config.yaml
n_layer: 12
d_model: 320
n_experts: 32
experts_per_token: 4
d_expert: 128
d_shared_expert: 0
activation: "tanh_gelu"
moe_layers: [1, 2, 3, 4, 5, 6, 7, 8, 9, 10, 11]
router_score: "softmax"
normalize_top_k: true
routed_scale: 2.0
balance_loss: 0.000904
balance_bias: true
router_cosine_scale: 20.0
n_groups: 8
groups_per_token: 2
init_std_router: 0.00734
lr_router: 0.00119
n_head: 5
n_kv_head: 5
head_dim: 64
vocab_size: 3014
norm: "layernorm"
norm_place: "pre"
norm_eps: 1e-05
positions: "rope"
rope_base: 10000.0
rope_fraction: 0.5
qk_norm: false
attn_scale: 0.125
tie_embeddings: false
parallel_block: true
init: "normal"
init_std_qkv: 0.0311
init_std_o: 0.0
init_std_up: 0.0311
init_std_down: 0.0
optimizer: "adam_variant"
lr: 0.00125
beta1: 0.95
beta2: 0.95
weight_decay: 0.27
lr_head: 0.00692
warmup_steps: 334
schedule: "wsd"
decay_fraction: 0.777
decay_shape: "sqrt"
final_lr_fraction: 0.0
batch_tokens: 131072
seq_len: 1024
doc_mask: false
z_loss: 1e-05
train_tokens: 556300000
steps: 4245
dataset: "wikipedia_en"
Below are experts of layer 7 (counted from 0) of a mixture-of-experts language model. Rows are named router (the router's row for the expert), up (a neuron's input weights, with its number), down (a neuron's output weights, with its number) and show model dimensions 120-159. Each number is 500 + 40 x the weight over its row's rms, rounded and kept within 0 to 999. Numbers have three digits each.
Before each expert's rows: a language model's description of what the expert responds to; "comes after" lists some tokens at least twice as common just before its tokens as in all text. This comes from a sample of Wikipedia text that the model never trained on. Tokens count by the router's weight.

# expert 17
What it handles: Modifiers like general, national, main, current, British before a noun, and the space before a year in dates, as in January 2024.
comes after: " the", "|", " The", " in", "The", " January"
router:475502562503484478531547546494498520429512493578479473497480469557445465461505517493624530520469477518576474526473471465
up0:480451587512499618524553411502473505512459509513523552438518520465479520455433505540501509522508441508500450537498508517
down0:536553477477519508465541550478509487541552497427482493541523459539496526517495505489529503537499509453526539553482509561
up1:515474487515491481438507560510469444523471484507468555499459462452467473443511502494486498488467509521446395535514449523
down1:572491460500513530517505484529487557508501435516502492459373496440510528462434570508463471522512535471475481593559478515
up2:509381511475513530531536558539455537482491491510461482526542468552485540548512533496483468478503458465505495549487458524
down2:501474471471569416547504477509493403516541516522473518493531465534522523459507487515538485511475508487493566472460472540
up3:514508569502497576510510518454471580496482472465433510511477519582521431504558529412561504524432551428474434467530482461
down3:540483479409406515584553527478478496534457522508483542550483503436489486505497462528475507541465542502531471514531507490
up4:418446504508525474506524585471411486525455579474447564456550471480486514459537532508527508570479439411482445619460524491
down4:530473470512498532530488462479472480477515479453509438488547445498485511596503461490574428482525441480499564491471577466
up5:512532498600466550549528476443495497467508519472529505563499519471496461467538544488480483494403511436539479496548486607
down5:513511496567418401513545558494488550530457518562537518633490548421542548448503460523473509542512512522473514534563451478
up6:507491536551489498453443526494412432464524599527479541542532462459523486490504539493493501483487561529529464485524565628
down6:445449482533574567528492435491522511561461531468514489516447452462497542444518451489485466541457503563484448501524525497
up7:501586557507475443564526480528523502559455561461466538469457466464510447484571522449521438435480466456504551518516504495
down7:501486502470450503490447491510495520521471479501549474492473483482516488553552553503570510463522497509499493451456431489
up8:467421484497479507485515533405441506524511521476505516482468482447506459477481481535427465485541502498533511461465496511
down8:440454467512477545455504529506553535546462514581533524524540519452516503556447441496485505456435485446373493439515536428
up9:498489504588545482474491535475416456562476488490508484491473487556436458541480482543594482498552526457554568499519518529
down9:469462457534539433526577496492494472508496496538564440528499570509506508495554478503492558478476490512473462476473524485
up10:510524495501480507506481491496553536464487500482448560492498506478454508523634513446476483507446572467527424544487449494
down10:421549555453516459465477465517501469436512436371506573473427601467407475468478442502475481490501450488512501471508485558
up11:499519546539525478499528542481527509510495484523477438422481519490494415433506490500466485505445453509521458537518541460
down11:456492465513508450567431535443551544448482448455545475542481519490519569460468518513445463441569479498491490554466553516
up12:542545502516464558475495555537531504555558588533479471523448497443453484506508516428490549572505504511493469442450570523
down12:541483507548525527566521476461475394390502502495452568544577549509450500483459506528478506500525477479493510548423483544
up13:490450543478492459509579524524519546487503454519490491499549463503580428459534543436536508490512449516458438554436515453
down13:499488536457551457614489526408475513525542545511530505481473561466519536488455476467449493511447542541507497532503609410
up14:555530416504489499527487575433435456417552492500605475529507522538475501401551472510505478537504455457463477516484442524
down14:514464488494514545464485592503446502593456559505453497541534468500467530472541547431555496467549558472500491551604469578
up15:493473451551585461448527444529461428511507512477445562524496454473472498491492489473519484481475464546510520429513471536
down15:483547475532489489487548501525501459465504536467466533555466527508513484429506581522502487405486528513509534449495502452
up16:506474485549524517494615418550487469512563486556516547507534513438424510499529490507538420506530474533501490482490444491
down16:450555514497537486493559493550491497408489548485453537530498487456490482445517506545493513518542479532402472455536478516
up17:483474540461463525523493566446486498521444440460510521556526462450510474472478494424496434468412472520436424573570583477
down17:541511520565561462483434517512518517471481527503532418468468501447475500490522504411433470485485479514444500451440473531
up18:484520441498516559524490515476459497530521488485470561520484470491506533488572443505468496506528468485527527506500457556
down18:522420467522498538502494544447519473587482480442526508447501450436469521492453474515414523515397538553544541469500460441
up19:474516498512508522486530491427490443482501575531471495436468411463526451499579480484509460550498507456496470526494486481
down19:546492460494450496469427428526473578469514472492577503465492508501539494483433494478450485426495511541453530485479447525
up20:530500501538511497559460557471463545482517532472514475475416486559482461480452443476490490434472517527511462523544518552
down20:485546468475526497575478510486535510539475468491448484474509541503504435461430470426555443498484501483438540567517520529
up21:468464427454500476555501454511421533514495559507442488514482437503530523557541540448539530470504526545528514495469511550
down21:567467516483509430473487458512486506574476616484396501465474533477419488530472452530520465540518590504485470559517501485
up22:551599532529458499492477465511467439524493487511446506495436460480432510484520492526503476519507549440480443451498512508
down22:424473564496549475445485461513554523484552476503493487500504517464500472530467497494500514466491489510447634501430516470
up23:565451531494483492474483533454519482473516527462554508524496555435530489450539476494516430535455500435485458520509476461
down23:468478463509526535468555477491465498520500453539582411500449478510482524437526482499478521538446589505449577514474525490
up24:494499540540473513535512530528508424548519580513497549479439490555509461485387466559527507571519438470508500514519434536
down24:550555567529524514545516505537477510517448490450506543469548452462604498518501516541495585500454535480469542528521457533
up25:488430541552449463450475461568508434523441539453470514444475488534532491466545430482467546480444427523452488505550422478
down25:531481522453447531479544511479541515501481550591439462554480449522459519529554518483450536449523549516459502408464453506
up26:479507532592514544526512575508419534522592497527499504544496493526439487573458477504500534450550509536546469548557517526
down26:535490476424511454474477509485613529536541521442474449459462569569551485448571556520504518523425486558526498471516537484
up27:533464522511469458497517568478435426507509476519511476500497603517501453459471457498478546534439508480450543537460434581
down27:467470506498570537508509527577493505484486487522518485489476445491483471473492527561530537457522528516501401475513515487
up28:524529517527475603475479520495459491525478474449463487396524507542413559491496477481465525429545497478561525550493486499
down28:552501550529541507507561554499491472444540509503490448439573446445435553535572539537535473504504518508511518521480466488
up29:502463516509540489562500516515468490495535433501520475449557595528473514499460507421479519463434473485444563502550468534
down29:520478455513548539536421514486546503497503545494460481550479474513433474552482519454499524441567431507454489516498536445
up30:557438469475491495523491518485503503540565483486487539485432516467442517500515473422441479500491488510530492523477479471
down30:524551482515497562490496398448503524459518487494590486434556494490494467577446451476496476491580532474487536503425488470
up31:467550492544531549520565450566502439487464561524540507483446464537479496446517473504534463492464502523512400532502451528
down31:471534537473494454442560465486477553508511571456559512510497538451489488466475522518470531486528383470476544491441451522
up32:566476560534548468533540536538455442485449528424472539476454564534534516509468569507499482437571511477467451499509512499
down32:456475497490574537576538467495517459513477537442466481520526544525569556613468531410509486394534463491555520498506553534
up33:521491514501561486526476560505492477489529470425432545495516497489497505475393525547482475478447484468528481436454478546
down33:503502510543510418561512510561513496541484461474440486481446468511453558492560481517498494466481425559497529549515461551
up34:582521558465476546499519489434520459544483508458502485498382493422475447485508461524517525443485557472514397518544457472
down34:506566538524427515520570503512461503459539546497463453429531512444503498562478445459465495588515545485480441515495541438
up35:493557468500501497478475480535469484487509476452556452502417464449542498488516551496500510522546488486497529563538559450
down35:549470525484491531493445431560456482532540532465524569473573481514525533478583515529508530533500494501539496448505507459
up36:478517464571493483464486598394515466516494431525479501480382459548475483536458448452470488471443468471472530499525514553
down36:474523576435452468475517486492469466472480469436505480526527463519498492489518519547437473519524518501468428474545562547
up37:523520426540504487564546430546463536513488472532442447428512538486480521481563499429518496545438576483515507522573449476
down37:470508487515563406474504529520561496431479482507476492520424491480522509548493490557503540451514469531485421461498530467
up38:486459459557545466426534493539481454545639478472496547462509493551490514445572465480508452546537483519473493506507466549
down38:544502500469539506476510521470502550530477599557550467512453459571526487548543490515491537443535517449518492528481518490
up39:504494452586460517531469588521503448532498520515528475548475531481482433388424520487540516524494493476480498485455437449
down39:484544485578579433500521484539460549473497526515478519524472451541528514474491509538431497532507526464490473533556463528
up40:500459488495522444502495530545507433475496483523451514471503479509480488459520510551510528500480477416574455513458499520
down40:512468498498480520473517450521447474489519477464569461495526507494547483496522540514441482540566451584469425529554511504
up41:489498485456463522498463507528565470462535567485451544527444533487535502461476472527519494508494509525387467510484498528
down41:594470466436512513439478467569422565490522494515439445566515522535554460571501579421430462535443491522578459541497588556
up42:476519485507491569480552555472538527570511553527435560438460485426475505446531465523471515533478439549394459589501456574
down42:531471531490446430478467526416486568464427568505490532506493478498456446537460446464539524479508522485441553494502479472
up43:494526537564488526443552582544476485594499474449525553489490530495486542553453549419469518453515566486447486522547493509
down43:509495559428573500519593416482486476538536504509522514494474518471479524454473455552563493404521508457490486609497488518
up44:586493396480458474560468542478475547548514586520492526516479494553535462464477540450536439469514504473557514568565475519
down44:544501486464466514449501531506494449539457427498497518461530498486555517499484592513505484502480441496506505594550490484
up45:572527528483522504464547453484514484528498555503455522523531574496517489498544506477446483500415505480503504467417464493
down45:488475597516459447531499477525489510485446485560497490379489459558429445543468501520515465452468523475524477503600507521
up46:473549513514532475560586528474460516508586491499459550441439530456474432471519520491537497490508471461535450536473498502
down46:483496555463460468482496481525531487490456457528521486440629548533582466494581514555558535508451540526501475473381550508
up47:510506547480514501559528528515462479479541521442468469571472461477537414500545510484551515455450508503578440510456481539
down47:538591478516422522582504476451520534520510473561494557480529535490465534510465563483448523539582546535477436516459504515
up48:531488467532507507431441467515407445485559522471490465442492424500476517405552442535441537475535508459497525509461506529
down48:469465458544446431539508506543559566509494560493517496467528452495502490494542588443548524509541512483504558511524505474
up49:563530460520503487489527461428469516454513508500539519527426466579471513479535485504497449497607550476519542442417489497
down49:463481459527451541524404506531507571543532519514559434550517565466506504472533444539489471573503441488449523487468526509
up50:485568489496511451518512449502476472543486482485445504450437464464484478489488503470537393500494484489490571533493466543
down50:415456514458439531517517528515434473497462519517452480493522553484525515501520428539405563520532497456496511506556523423
up51:536517490541479438468566516447421394536528534533539555499492514540544535523516493502461463534501505491512459487487467522
down51:494421490452483492560528460457477473585350490469565497440517479518431581543508532508428506520514440493489449535505515545
up52:472468508462525528457474516409514447557588504486532445579492475506538522433487456597482545591501476435512489515502435532
down52:498480528479429476513478458476478515407437469487537433506509518471451482524534469487534528551456505466451531571493537515
up53:529538507577472473581441483470480463495539513515536484489427480513459499503509505507489456516575511513568467535445420509
down53:487512520512489454476476526459467519454503618440490513489528521522501459437482465481507487423531539515494544390476495489
up54:560496539499424476578514474485446500482549476493513530495545480508451435405486533479539448551534555458543496434491473508
down54:551491538476477548507428429402486512494456542568510415471454464497468547495432524554495566519491483490556516471480512479
up55:509519463523498520531455587464504517521547541519458479515471567507500504429498485484492458543498563552518488483511423486
down55:571564444487482437482445557443516485462490535506488496517526485473484481491493458502506514512558499546413492456464486522
up56:459478474586517503468456449560500536484499513555553496462502479468591475449524514537563525486384480422520469592447490511
down56:529530475583464513514537442478521520510494534478477536501479477451479523521514590425465470502447483470492548466427459505
up57:562513547538482500496488524571498467563517482490502490419524530576473468523526498507480394429499500566521492563472517544
down57:484440504489497478456446433515502536466471528455447605437439555499504549456436500419547488509485512492530457486515459518
up58:492482543589487523538461483472536538487573545464429516522465470467428527502493526516489512435481593427551523478487459503
down58:498506542473426531527503471467501484451455510468503530484505473535452501551494536443483436485522504481443509507474491427
up59:522452483551489531487470466494421463524446483469488547465430490450488479557489477499487508449502526467514405439412501449
down59:466435533453556453508556540504549419487485515456549420539504464471505491502469461481528519470472462465473566385525554531
up60:597492500544476486534511490487498593452435518500495503496548453431480549480565489434527543505505490452508498480423514530
down60:482522511443437452532486478492568486578525444484514457493483441478466491534510478567542571501529474508545501473461514527
up61:491483513560427519487534396504481550578531551496540482485522469536508530515568519442483443488552483548535510530469411452
down61:489494473492506468453554475468515467451463489526568431470535512476495462549485486538490547488474432493428533426378516521
up62:516483545505488540509552487451457553514503479468459524484491556538585476522483518528513513557466505487505477572501468526
down62:514473436469469505526432508523533478526513532514539501484482504518533504513525452513568528480435489471461490537484457504
up63:531411561555537497493494483449502488436550499494535533486448453514515482469513494406515525411510500554480447566523523432
down63:484547558529520492471477532520508528524463465427476484527472513573479495450513492477489561467443590505502498412561476439
up64:471545499488451581507506506456494450469510484530483566482510473559460516467473489545512425447493474507491426460583569515
down64:474460441569524450535583520495495473542500471491454532576470478490562530497506451500452501561542459491467520520542507492
up65:534455571459449527551509512551469556491418547503547550488412480544464475440512504485415516538560516500516423535502515513
down65:494542416501529505482506529466499427492537521518451514463538568516551418478499498458452475502519535527456429510539558582
up66:560456457484511488513647473470414455484598493447506514527457436436514401398518533470475535458470484460521494484404558485
down66:535469473470403505551463523511496551545455505480480462448515573564469564548519549450513504503531533546528544541469510465
up67:479517510598543511508485496504448567454475500520425583468436516526503469459467523415516461553488513528456408478511484504
down67:443603465549507476495513474513525452444518528489514427518480482389513487518553508551445539461499503490516481496495529433
up68:494509504496416509466493582465501478520564498493451466520485530511513485443479441582463481466463545492494464573524511549
down68:476476486493444492476469573504476539514385470489518495469516487490533589479521469455521565540541512511516478514492551489
up69:444477464561518516447537423542422474571507460526462508385443511554515544524548501550476461497452478470493493524545512500
down69:547545465486552542582542464441482496460644485552514482482517517512522467457527488547453529535498568503452489529567516540
up70:481540528497495511507480495491481547527457576522465474490471509480521505564456445531487526471501488458544413547422504512
down70:522561439514472503491574511547574485433520468540484457493520452527514483506448492495467480543433478588488485476421482503
up71:550497484562452484580499511428510473535495528443484519511439566512524475505542488496485418477497480575493475462471470475
down71:443563464491491569483500536521565440452470509548467534494541457414503487544460528488539615577521494456428529509462582491
up72:436501528493462526480489448560531477559506498506550514529458518504543502530514536465512535472501456513515416506461566519
down72:492544453530546637425472510616393486421501475507511489455511492514500472466545514559477436504461466472467579491499464482
up73:587434455509521509485560571528452502501536553513471460527472463524393451476523480454581499423458512498495464448454547523
down73:571537470522468513637509497584466514499525465575483575444588503537531490440539486489489531469518521432560552491432515452
up74:558488518655522496511495476475509508574464500523501494460467564498541479469511442522502459536474517466486513554543534545
down74:556434483490522547575481464498529464543506512497542567489517531511530522503495563480521435429533479568459512542550507501
up75:555493547413455549544464530503507493566550523449467503423474549503503526437510472466462562533510549527516410536564427410
down75:526486449547490536476505524491490553505451475504488583506507484483500462501467499492495498477532483455480514489562525489
up76:556492505497504550431534475539451488543506548533510502468438462470495498526600461450506519432495487486599546553495497525
down76:489476509560488518537547556454509521577485551479495518435534469503464506497486518445462491452593463568543509506498506498
up77:519550446524530483548510563569528508533424483502514440496468520515491495411580511545476442514541499525565507505541525503
down77:559415494401535525514469565520468480507519475538476605492552489420469500503494512447539405485534488503489427533567523538
up78:498473538526495467502591497493619550435445479460532486524513545528530514389484474474532516456447477458491452557431473415
down78:502473594555527549595476512472497575563559473552546484545519510547507521446492446475533504465502518396596444516480521525
up79:506473575502519517551544485560485523536475450546412447475497507544470539450515505570497511524465512441523444512524439500
down79:388609513528492540504484500546505534462509487562546452458538444525487496529506566496522490468470509509515522460479544520
up80:509514521486513524547543458573455448488530509454546509505511433477488478537485534415492474513434518470553502514400558478
down80:490486525501559520456524386505547469469484501472472560461504539432468481474530475515499477531500516466511485524477580534
up81:476498521474439536486481534508528532545496499479468509376415474492553473424521495562495518549422457508531502513460470452
down81:460412466527478493504458487471503494433475502489559507436503527460446470530508475487491593552618556520462534469424455508
up82:539522536521460535515512553537543454540506549562578511495437533536469530549455550522520485477549500466488475515510493496
down82:525493464487444467547571508497525488474533547524481472482507525522514467533476530499553524512468532488384524497501493485
up83:550527488518463497540476501513493480492515540475455597516516519515478442491543527572480479571457493516487435533488486514
down83:521465415486430447545541480487452475490467490476466529477514497472412464481536522456530517457459581523505592496496516484
up84:467529504541501498461560495526457505439476477542475503402484482535473471551577460503521494520500474515510426560405535599
down84:529531465542436537470591456400438555555502489460573536509520498484516491541432457465483520546474416452386562548464489520
up85:506517472557466472511513527432462516511556515485525522497435524479527454462520491470515459483517504482542497588483506502
down85:508504524476467463473505470570531449454494535543594443605517539464498465422418515456522501556480517514513518488535493493
up86:464499517580461544463476553534516559537518514469461496473426460493469497479494438525546514549510416456467455493513609519
down86:496513439485467553536567464428536492531489461375537501570502535472489500486480490494447556500490500527504420542465480499
up87:521492560556546487465501491481525445497556512521543541473496538531445444496554503469451483511500471467492459461482530491
down87:434509400581496476488485503445458521474458487474584490562598548410520467572523473541518434459447371509455537545513482448
up88:527512552551485474456534498451461442505494513502477462526495469532494507563527454518456457492425457410487440465461558489
down88:460526506520428505489443462454556480513528486558445583496555478490500465528479518543537508513522410598501553412501532527
up89:501578529560512485518508449543576506527435452516535526486529506489492509538519495449515506490490466517527430476467471484
down89:517474406477441539523487566551531502474426525504554574498507566460439539512435520522534516495562456573529507479505435441
up90:470515433598478495486525521489401499524495468509546526555343493497465426502498486518447506430529513501516552459491542512
down90:403426458494537432518462481463551475524549478466557471463528500446531543527496481507418491518527427529482626477497503524
up91:517518504560477512444498521473465524561459537499522514518483484417395530446533457547511509515597509478518559539527378520
down91:493524489506487523444450444527536568423435495495508492527510499545509499524473542495502514484457544457542544516528416387
up92:515510497524510485481517511517408513494530436538508474473499494534442495501563508483548470485441502437510465519489423437
down92:426506538475551484521461510496495551461470532512474456550419469436541463472478482445461535437565474497442516535560526471
up93:534488533568532487460513559445555481509511518475435491547482487530472441572490530513519493491464497473521549477464485540
down93:448571485504447521558481356595452535466398401561462557423512489505518473502472547531535484463466467515432519500509544482
up94:553508494508511543501389542499439508523535478520484553520506481519484545478490500460510482477530530482484471480425496482
down94:423466428476439530495422424500471542548502527524466433511533493582508457513544519497489468498580503602557535486531537468
up95:497526505522480477539488524576510425516521578493482454618438446538486529542520459565449480487464512529464430532490524466
down95:501507537494535559434522525504512404506569549520513519528554506479501550498528500480496450481473495533584571469429478534
up96:502501524524531528402515503479517538509502508495516573490444431450501523481503423439493494520527483454494477499499473500
down96:608474473500445451563522458491602479446465407538460443442528437516498487588518494530487457514536501519547561524536511446
up97:501489560465488535482448531517490511554440595572513509536484482538536508508550469496419434559524542491518496495526544474
down97:523493460555496453578581544510421463522489453523473404475492499482502424519422520454488421501548496490504511531543476516
up98:519434471559531467534513512521448511505554487535512463491474558413465624521501510520548539497491440452552433521470483442
down98:480454560535473517478422567555440527532508539529429515512416422564397506528527484496470490475559386550539486515482546437
up99:573518532553522500564497585477529548479457474479446500474461494431472497412540495477480538447522489388544465461508413482
down99:453449572507448502502542551498536470528409476462476493523514496551494562451422577488520479541490518472447446522441491453
up100:498391576496464527478488488475513460529549504429479501533465532557538494487533544482493480457496498543558450490540475502
down100:435481444608490503484531489454561473520440476433491479518485467450475521431532452492531598557447518513471527474439479514
up101:485530508503539498537521489460473471535526490477511533471419446473492532425490423529497543458456496567499424500484485517
down101:488542531446545578522454469521495553449523455474459499480506497554478512446492542394470494576502451506539492425566518403
up102:515527538499500469529524544454505463450483492514535521524486451500454454528503569556472449486514513489540460559450539522
down102:509491533577424506551513414541502440517545510509587492495519426461520542445486536541463460519507495547482533398480507514
up103:534465512574537484431536499439499391503522499524524520527523457541512497387490499528544515512526482529480522506444436538
down103:459467516533567576505488502531463514488472582440521490495511524492494518504494498499448476537502548474468476543545522488
up104:541460564507573500499512540567551505534476553497563513514468519492543464436568461500466444460430525501462540471472494645
down104:441489478548560515518450490476479514495540512577508586461515490476510519441438467534488500472470496538538566469470557540
up105:560422529514458527477490526483521505483536470504469519566502538519450494573427510478459504540420477494585516496464568481
down105:589503433438549514516534484488451542476558513464493514484474511525506435564403525467540537499511510526513479532533488590
up106:527495541523479545514562484478429547492477492422527590539457448525453497546496562432505479524500488444456513476545493517
down106:438489466460484490423527544509568497533517499545519472573552495463577443456536460591492523583475453490452517544539547514
up107:526508517539522517446505507451568449506587556505450494537485555524523533430462551546542471561523542483492508489520472487
down107:504541539486472496522435481528527579465479431481516479472537534518548484520539588529455451589503452536571483520502560544
up108:507524453476502539466568520486485501537522481493452483466572475481457492477469451514518445545520555507585416475438488502
down108:501384508470466559487525407463621518557448439560560515517529479432488531506536420495496479528552481498443493471505514453
up109:523494476550568556491522478529425579499541496428508495455505556478463434448474451491511507516569478475531453511485436474
down109:532526506553532456514471553511527438497430465448507516499444480530443570454550519543555461497463525525460585468536535496
up110:512524534562503497553470493473436496542540492558520435522567467503537486509578512476508454489528578442560465508518453524
down110:555554489411449500512416525465497442464500533538555493528524506477532535501468501478506531550511488531457534518475558495
up111:490473529561549488497537436484395518507571492463477486514514487522491518541456530557512496496535519449544481559442539533
down111:496636484531475506517475464464455491447462488475492525501490510534543481379519480477506552524517511486511488518451451499
up112:501452470451528536511547449486493423552532566481451530599446534483503481437480497469506493422490546501459476528484516500
down112:547512445442570573503491554491486528476520516495508520548502507532474501478517564461502555542535523563478503510523498501
up113:440537482555468440541489522515461493532482544499438498445447503467514527567473462426575487463441445494449441516452488479
down113:496442489450518552530455488548509475455562421480429510536509523458513524561391502500497541447558523487522528449499603496
up114:507490567484498487435531485500529426554546518475497453458474501470461564507480488421470495440516636488569439569521522531
down114:544518443503509435532523420400468490573497401501513429520494478457496445604503433534491550502513436499505508474569507509
up115:501526505555537565492486529475501489478548555479494487559431522500536500514587506533465514508470453399499527501504525461
down115:566498554522440490537434471586484535469464489460489454415574509543532490427440522502462547550545424505481513487464568542
up116:541494525497444508445474568454503509539524518515455550493460492497500581455528549470522494491507519531517548584522494530
down116:505514483472539423467489514486517528490489466580506510464467506505502470496516514464548499498444512528428552580525489470
up117:408408528515517576468460544516519518537600534485489579511521456553521478443465538477518428544400486547474498535520557503
down117:508502538587495488542508483436544518487456523481509503553525496463464526453470448469473482519567453472455480454433472531
up118:603540549554530497438476482449456529519481518483515501494521493555564508457524442485559524488464479504482432563477496534
down118:493512498517439501471440572464505538570515464496546473501496487458437443485550539532490580514503499507468498541453555547
up119:482455483498463557448479587608459472515519626481539466492527465509529462443464516520481447455409522520511471521452522496
down119:540511432459442489521469510504543498535535554523441556533535480430507460487484596479466500498524498572491452555497502510
up120:497557472553481467480549457482502459552496562498512470526487505455504507523532475472498487452543517452480494500528481463
down120:492568519403495438503526490496510448494494455459592493497463460528554576471510431490501539504489515476517527489470541472
up121:525433520542542513490544462448492450556461515496538553473499469494547513487481509454499491567449464446538563507502542638
down121:507460547425502450470482476518477554513563487485505532504489461500486486497454469474514542502504433513524497467470551500
up122:459523575499485523472492526529514431500582485477516567550530584506478480439498531501487485382536486517548474413516460446
down122:519416523474518482429488483534500582589488554489492525521540452553527528511522538564570450496475572537471508507473515510
up123:550468564496480492569486562492482538433474476417438495453495528499595467457505533435501436525510484534451548500469479521
down123:425493432554532479473477464462539531500509549536525469432482492495566490568548491466483533468444484516489510522502534517
up124:460459460494547573521471560463564554532493539503561484439485457512560534548506483467402480534500457516464465520583501572
down124:485525511471483453509579554505500472479459438536606530472517526535498498486515487488494472522471503508442533476481508463
up125:504526550514496477505591443472403514512487533490521442400478572497550445454419502603486495428546562574464557555458544534
down125:526512541585534457598481641513477483499517512541463566451466479562499495439527566530518468519541503477479461623517562470
up126:489518448523476555479564448513426486493459548518425511467361510551502455437557453528463519476479519494533467524401484541
down126:484522506557447513455517463530493460544501528475533551511439480495426513481479466484430514569496481515502528473516431495
up127:487438578588543489492530506445455545534529515441525561466484475431589483523496460484493417491454445469549484472525503576
down127:455459558449446525457503460462457502555461483535473480464534419510520543537489471506508515481583479453478502476468525451